Experts of a small language model: width 128.
Below are experts of layer 4 (counted from 0) of a mixture-of-experts language model. Rows are named router (the router's row for the expert), up (a neuron's input weights, with its number) and show model dimensions 0-127. Each number is 50 + 12 x the weight over its row's rms, rounded and kept within 0 to 99.
After each expert's rows: "mostly gets" lists some tokens that are sent to it at least half of the time. This comes from a sample of Wikipedia text that the model never trained on.

# expert 7
router:37 43 81 53 34 53 69 37 56 69 63 59 33 49 52 50 48 68 58 47 64 57 63 43 28 59 77 63 48 61 70 43 38 33 56 39 56 55 49 66 36 72 45 24 47 73 55 39 44 46 36 54 61 60 46 51 59 44 71 55 59 51 60 43 43 69 55 65 55 59 41 43 63 54 43 22 63 36 45 65 45 42 55 55 54 40 32 41 57 31 34 53 36 63 53 50 53 70 54 49 48 52 28 57 64 46 28 44 66 48 44 41 57 46 57 61 43 41 70 55 53 73 67 65 49 43 40 42
up62:69 42 60 68 54 48 46 60 62 62 36 48 59 40 35 64 58 34 39 50 57 55 62 43 56 59 71 46 53 32 44 64 49 15 42 72 61 37 48 35 72 49 56 45 33 44 32 74 45 67 28 57 34 43 56 39 63 60 59 54 56 33 48 60 37 49 57 27 74 78 34 60 18 60 53 43 63 55 61 44 55 53 46 65 61 55 46 49 53 34 58 62 49 57 42 37 43 42 50 54 52 47 24 51 46 64 44 46 52 29 52 64 41 53 63 63 65 44 51 40 63 47 58 40 36 46 49 39
up63:57 50 63 42 46 47 62 57 52 53 85 57 31 52 49 54 40 40 57 58 61 32 64 40 36 39 34 32 50 67 34 48 60 33 51 47 53 26 43 49 49 70 60 55 42 56 58 80 42 47 47 40 48 50 37 54 50 52 30 55 62 44 54 68 76 52 67 50 53 40 71 57 63 20 60 43 52 41 26 42 49 41 56 44 61 43 44 68 66 59 41 40 64 69 51 38 46 40 44 34 24 62 45 52 58 42 24 52 67 51 62 46 59 33 60 66 38 50 52 43 73 42 56 41 47 45 39 59
mostly gets: " which", " c", " p", " he", " m", " two"

# expert 2
router:44 50 53 58 52 48 69 49 72 65 39 38 56 61 42 59 45 59 63 48 66 51 37 36 49 45 63 50 85 53 71 49 55 30 26 60 61 57 45 44 73 56 58 32 48 61 42 40 48 66 44 49 32 49 45 38 40 61 63 46 40 47 48 60 41 37 45 59 78 51 32 42 56 38 62 58 62 37 61 52 46 41 29 64 49 58 50 36 38 44 63 49 42 51 43 58 53 43 72 45 41 81 56 41 53 59 40 39 61 45 51 48 33 51 28 39 41 50 44 64 27 31 82 38 37 52 40 32
up33:46 56 54 50 24 56 47 47 57 45 32 49 43 34 60 55 62 72 38 50 38 42 48 60 41 42 53 49 52 66 51 54 53 17 48 36 58 52 53 49 35 64 47 37 43 41 46 46 46 59 38 57 51 63 51 71 47 29 50 35 44 51 55 46 40 36 29 57 56 51 35 58 47 26 63 58 54 65 64 65 52 39 40 19 45 53 34 55 48 48 47 37 46 77 61 62 79 38 74 56 62 43 41 54 60 57 58 36 51 55 62 44 56 51 38 84 58 67 56 80 55 75 59 45 67 42 56 51
up34:45 62 43 53 47 47 28 28 37 44 45 43 57 59 45 54 42 69 46 51 65 38 40 63 55 55 57 49 69 47 65 52 41 64 56 46 31 56 53 42 37 59 41 36 49 25 20 64 42 66 39 33 53 50 48 26 58 39 33 43 26 57 58 43 49 66 38 43 56 58 39 48 70 44 23 35 63 38 47 76 40 42 52 59 38 41 48 63 49 58 50 62 44 42 48 49 54 55 56 63 50 25 52 63 55 45 53 51 33 72 47 43 60 48 43 35 61 34 88 41 42 61 67 54 42 27 43 45
mostly gets: " an", " a", " JPL", "Personal", "°N", " His"

# expert 6
router:61 49 76 67 36 58 67 56 80 42 44 31 38 45 54 57 45 61 49 48 66 44 64 46 46 41 63 32 82 40 68 56 39 25 49 51 48 54 45 82 48 64 44 37 29 64 47 30 42 50 15 68 41 51 63 35 31 43 70 52 65 57 50 41 44 61 33 49 48 34 37 54 57 38 45 29 50 37 65 46 44 54 54 58 46 42 57 43 30 55 52 46 40 47 38 36 43 47 49 53 42 65 45 60 46 42 33 70 55 42 50 40 57 54 42 31 39 44 30 49 44 44 51 51 53 47 48 49
up24:27 44 44 57 51 37 59 51 60 54 35 63 51 45 46 65 36 60 38 57 30 64 48 32 43 78 60 63 55 42 70 46 64 55 38 44 31 46 56 43 38 67 43 36 23 59 50 61 39 55 38 21 35 46 45 75 55 50 65 42 53 48 52 53 58 51 52 38 51 49 48 65 54 34 67 26 31 51 64 38 47 46 64 35 35 69 51 51 58 58 67 50 47 45 57 79 70 54 55 65 61 51 52 48 45 68 57 53 69 68 42 41 35 45 56 51 52 57 66 55 33 25 45 39 50 61 37 62
up25:57 34 61 53 66 34 77 39 88 54 29 52 56 50 48 56 34 55 49 58 41 37 50 50 57 39 61 39 49 34 57 74 71 74 55 56 48 52 51 65 37 33 56 56 42 45 52 40 55 66 51 68 39 59 58 85 37 59 49 51 32 52 36 59 54 30 43 52 46 46 41 54 36 37 47 42 45 32 48 55 23 49 51 40 53 30 74 45 32 60 49 81 42 45 57 43 55 55 35 52 53 60 47 44 59 42 19 47 52 58 23 52 46 45 54 48 50 58 51 49 49 51 40 55 29 44 52 53
mostly gets: " April", " February", " July", " August", ".S", " January"

# expert 1
router:43 08 67 56 43 41 75 27 37 76 61 42 31 49 37 61 47 35 81 49 47 50 63 45 22 45 62 48 37 53 39 52 46 29 50 36 55 43 68 56 52 61 34 26 43 66 50 57 41 31 35 66 32 68 46 54 66 38 68 37 38 49 51 48 49 40 20 51 50 49 41 42 50 41 48 43 50 47 42 68 44 43 50 53 46 56 32 57 44 61 50 53 49 50 65 61 47 42 47 53 26 47 45 52 57 34 35 59 55 48 43 37 66 36 51 57 51 43 57 46 44 31 61 57 50 46 52 56
up33:55 62 72 58 48 55 56 47 50 58 47 56 42 29 31 48 61 54 47 49 23 57 49 69 29 29 44 57 60 53 43 62 65 41 18 51 63 43 42 43 53 44 52 40 39 43 37 51 55 44 63 55 63 49 45 49 52 52 46 44 44 52 70 54 41 33 40 43 56 50 44 41 57 36 52 70 55 63 44 48 67 50 16 41 31 46 59 87 43 35 57 63 59 63 42 61 72 40 74 48 66 26 39 47 47 54 57 57 49 45 51 46 45 55 33 81 47 47 45 66 60 65 74 55 55 56 62 43
up34:54 48 48 44 61 68 61 67 39 47 66 35 49 50 43 49 43 69 67 32 52 57 60 44 29 52 42 52 61 41 49 43 42 53 49 45 43 38 50 30 37 69 18 25 51 24 57 62 38 33 43 30 58 55 41 34 56 38 77 43 39 49 62 39 70 42 44 57 54 42 37 33 63 57 38 49 53 52 68 68 51 39 54 54 34 68 44 59 53 54 58 56 48 54 57 41 56 45 54 51 49 31 61 52 58 35 69 62 67 52 49 56 52 36 53 58 45 63 65 28 29 28 56 76 46 26 56 39
mostly gets: "ized", "ating", "ated", "_{", "ically", "able"

# expert 0
router:58 34 65 46 48 36 70 34 43 38 53 22 53 48 29 61 39 45 37 29 65 56 56 53 38 48 51 38 43 45 63 75 62 43 28 50 51 56 65 51 52 68 36 54 40 62 62 65 35 39 62 59 38 63 55 41 48 39 57 68 56 29 57 55 51 29 31 69 52 50 33 62 51 38 36 39 52 35 62 54 60 49 18 51 44 40 35 49 48 51 58 49 70 48 51 46 67 40 48 56 32 45 50 53 52 45 28 69 51 49 38 29 68 64 58 43 60 41 47 43 41 73 51 55 45 44 78 43
up33:58 34 62 48 57 46 60 66 41 54 37 41 41 48 36 52 59 61 61 59 46 49 68 37 28 47 55 63 52 69 51 60 44 65 32 27 67 49 32 60 33 33 60 28 54 50 55 55 46 22 48 33 57 71 52 60 55 48 50 35 50 55 61 65 58 45 40 43 51 56 33 42 66 26 46 56 71 57 57 57 67 36 33 39 26 46 42 70 52 54 40 57 58 59 68 55 74 44 68 49 54 44 25 66 50 61 43 58 49 69 51 46 53 62 53 68 35 45 66 70 67 56 61 39 71 51 49 49
up34:34 37 83 51 36 67 43 55 31 56 40 45 45 69 28 52 49 69 62 50 74 48 47 51 40 66 43 47 43 48 43 57 45 58 53 52 49 23 61 42 42 61 27 32 41 28 47 66 56 42 53 36 43 56 66 41 63 47 56 25 35 72 76 38 61 41 47 57 54 48 29 43 59 46 42 63 56 49 66 51 51 49 49 42 33 40 44 62 60 60 56 56 28 58 47 62 70 60 60 47 48 31 61 65 44 44 74 64 63 45 44 65 42 42 53 55 53 50 74 50 39 53 53 63 59 42 31 56
mostly gets: "U", "O", " U", " Mid", " Air", " Pro"

# expert 3
router:49 33 55 48 61 56 55 18 55 65 39 30 20 44 51 71 33 48 64 41 66 64 63 57 35 49 57 49 51 52 43 74 60 47 41 28 45 52 54 75 70 41 26 38 46 58 45 46 56 51 45 57 41 63 43 53 65 35 54 46 40 45 57 48 61 50 24 29 48 25 37 31 55 25 59 38 45 29 51 41 55 43 53 68 43 40 45 47 28 55 46 56 37 52 30 49 47 49 46 52 52 49 33 50 53 62 37 55 47 49 46 36 63 38 54 68 46 71 33 44 31 44 62 54 36 51 64 41
up24:36 51 31 43 43 51 56 47 59 40 57 66 62 32 54 48 52 57 38 72 27 50 42 46 56 71 66 35 59 36 70 64 66 74 58 35 60 65 43 52 38 64 58 49 38 42 46 58 35 43 64 54 33 59 33 66 31 54 69 38 60 42 44 34 49 57 16 60 70 55 41 53 56 43 34 40 40 41 50 28 50 47 43 60 41 64 50 45 57 52 69 62 65 47 62 42 51 56 72 58 69 43 61 62 43 66 48 63 61 49 79 36 43 40 71 50 49 64 51 61 45 48 60 44 37 42 59 58
up25:42 48 44 32 61 52 57 50 30 56 57 31 74 44 34 57 52 55 49 68 67 56 55 45 56 49 67 62 57 40 77 50 52 72 37 74 63 51 50 62 27 62 25 47 60 41 56 33 39 36 29 49 44 78 66 54 64 56 61 62 44 56 59 42 40 57 58 41 48 45 65 57 56 47 43 44 41 32 42 54 52 56 57 55 40 59 67 39 59 48 55 44 47 61 35 67 62 58 54 36 60 59 25 52 35 46 46 56 65 67 68 64 73 55 54 70 70 53 62 55 42 58 63 74 46 37 46 37
mostly gets: " won", " released", " due", " government", " city", " state"

# expert 4
router:66 38 76 45 52 55 72 45 45 47 69 54 43 54 60 61 34 41 58 38 57 47 55 37 52 36 62 58 60 56 57 40 58 34 35 43 52 65 55 68 38 43 43 15 46 70 44 40 34 60 43 67 36 63 49 55 46 48 81 52 41 53 48 76 48 47 39 36 32 50 26 40 52 55 47 37 73 33 40 59 43 65 30 73 37 51 52 48 40 38 34 38 60 42 37 42 54 46 58 52 51 55 23 47 37 38 37 62 57 49 33 34 69 50 54 49 40 53 36 44 50 41 77 59 50 51 53 51
up24:47 56 42 60 40 47 34 62 68 30 44 42 62 34 61 65 45 37 40 44 57 62 43 38 45 62 45 53 48 35 55 55 67 53 52 50 26 50 51 29 30 40 43 44 50 56 38 50 53 50 40 39 45 52 62 57 32 41 56 52 58 44 60 53 41 47 35 42 77 31 37 66 62 46 65 41 39 46 50 29 22 65 50 51 24 55 32 46 65 43 59 57 27 24 62 61 51 43 55 73 70 52 55 73 46 53 56 36 43 33 51 40 33 36 62 53 58 58 79 61 49 54 57 32 60 47 29 48
up25:41 41 60 70 49 78 50 27 63 46 40 35 64 48 46 56 37 53 50 31 51 57 40 49 56 30 47 52 33 49 61 79 70 58 49 62 49 47 51 59 48 57 41 29 43 56 52 49 56 59 42 73 50 54 50 57 50 46 62 56 51 38 34 36 73 43 37 45 39 56 45 44 49 43 40 35 37 61 76 75 47 64 33 38 54 43 72 62 75 65 43 51 35 64 63 45 67 58 55 34 55 75 31 52 34 50 50 59 19 62 35 59 62 53 38 56 43 63 44 57 56 54 51 61 44 48 67 58
mostly gets: ".\n\n", "==", "===", "==\n", ").", " |\n\n"

# expert 5
router:38 27 55 42 47 27 52 55 54 49 50 24 40 51 26 82 47 44 66 51 61 65 57 49 35 38 63 31 51 37 71 46 38 21 43 51 70 29 64 63 46 53 23 49 46 65 59 40 39 44 36 56 31 63 50 46 52 32 65 49 58 55 51 57 49 37 45 66 50 36 50 38 69 49 50 53 47 50 51 52 36 29 47 77 52 59 49 55 48 54 72 62 42 61 46 54 48 42 41 64 35 66 53 51 41 43 44 56 64 46 43 50 60 39 39 47 61 53 36 63 26 35 31 47 55 61 71 57
up33:49 37 42 43 35 50 71 44 56 50 47 60 62 44 33 56 34 64 63 28 51 66 40 49 33 50 46 53 53 55 49 45 53 47 38 83 71 36 62 37 45 45 52 45 59 30 43 31 46 62 66 45 36 40 60 49 43 48 50 41 47 37 51 73 39 54 43 38 42 65 52 57 45 45 47 72 55 62 34 49 56 36 49 47 39 58 51 68 33 45 34 53 59 56 70 73 73 41 75 39 62 69 50 41 39 52 75 43 37 53 59 51 42 85 52 46 58 38 54 58 35 51 64 43 62 62 54 23
up34:62 45 50 48 42 79 63 51 32 55 60 45 73 59 44 45 38 69 49 41 67 55 62 51 56 29 45 52 58 43 33 67 32 58 40 34 29 35 36 37 25 58 29 41 41 37 61 72 49 50 48 44 56 62 55 35 73 37 49 57 53 61 72 38 60 48 41 62 50 56 34 50 63 52 36 45 56 41 62 61 55 61 53 50 48 59 56 56 55 59 42 48 55 47 60 39 48 45 51 51 48 30 49 77 50 19 64 60 58 46 34 49 45 31 65 41 33 46 46 30 38 43 83 48 55 44 34 56
mostly gets: "ib", "av", "ul", "ik", "am", "ag"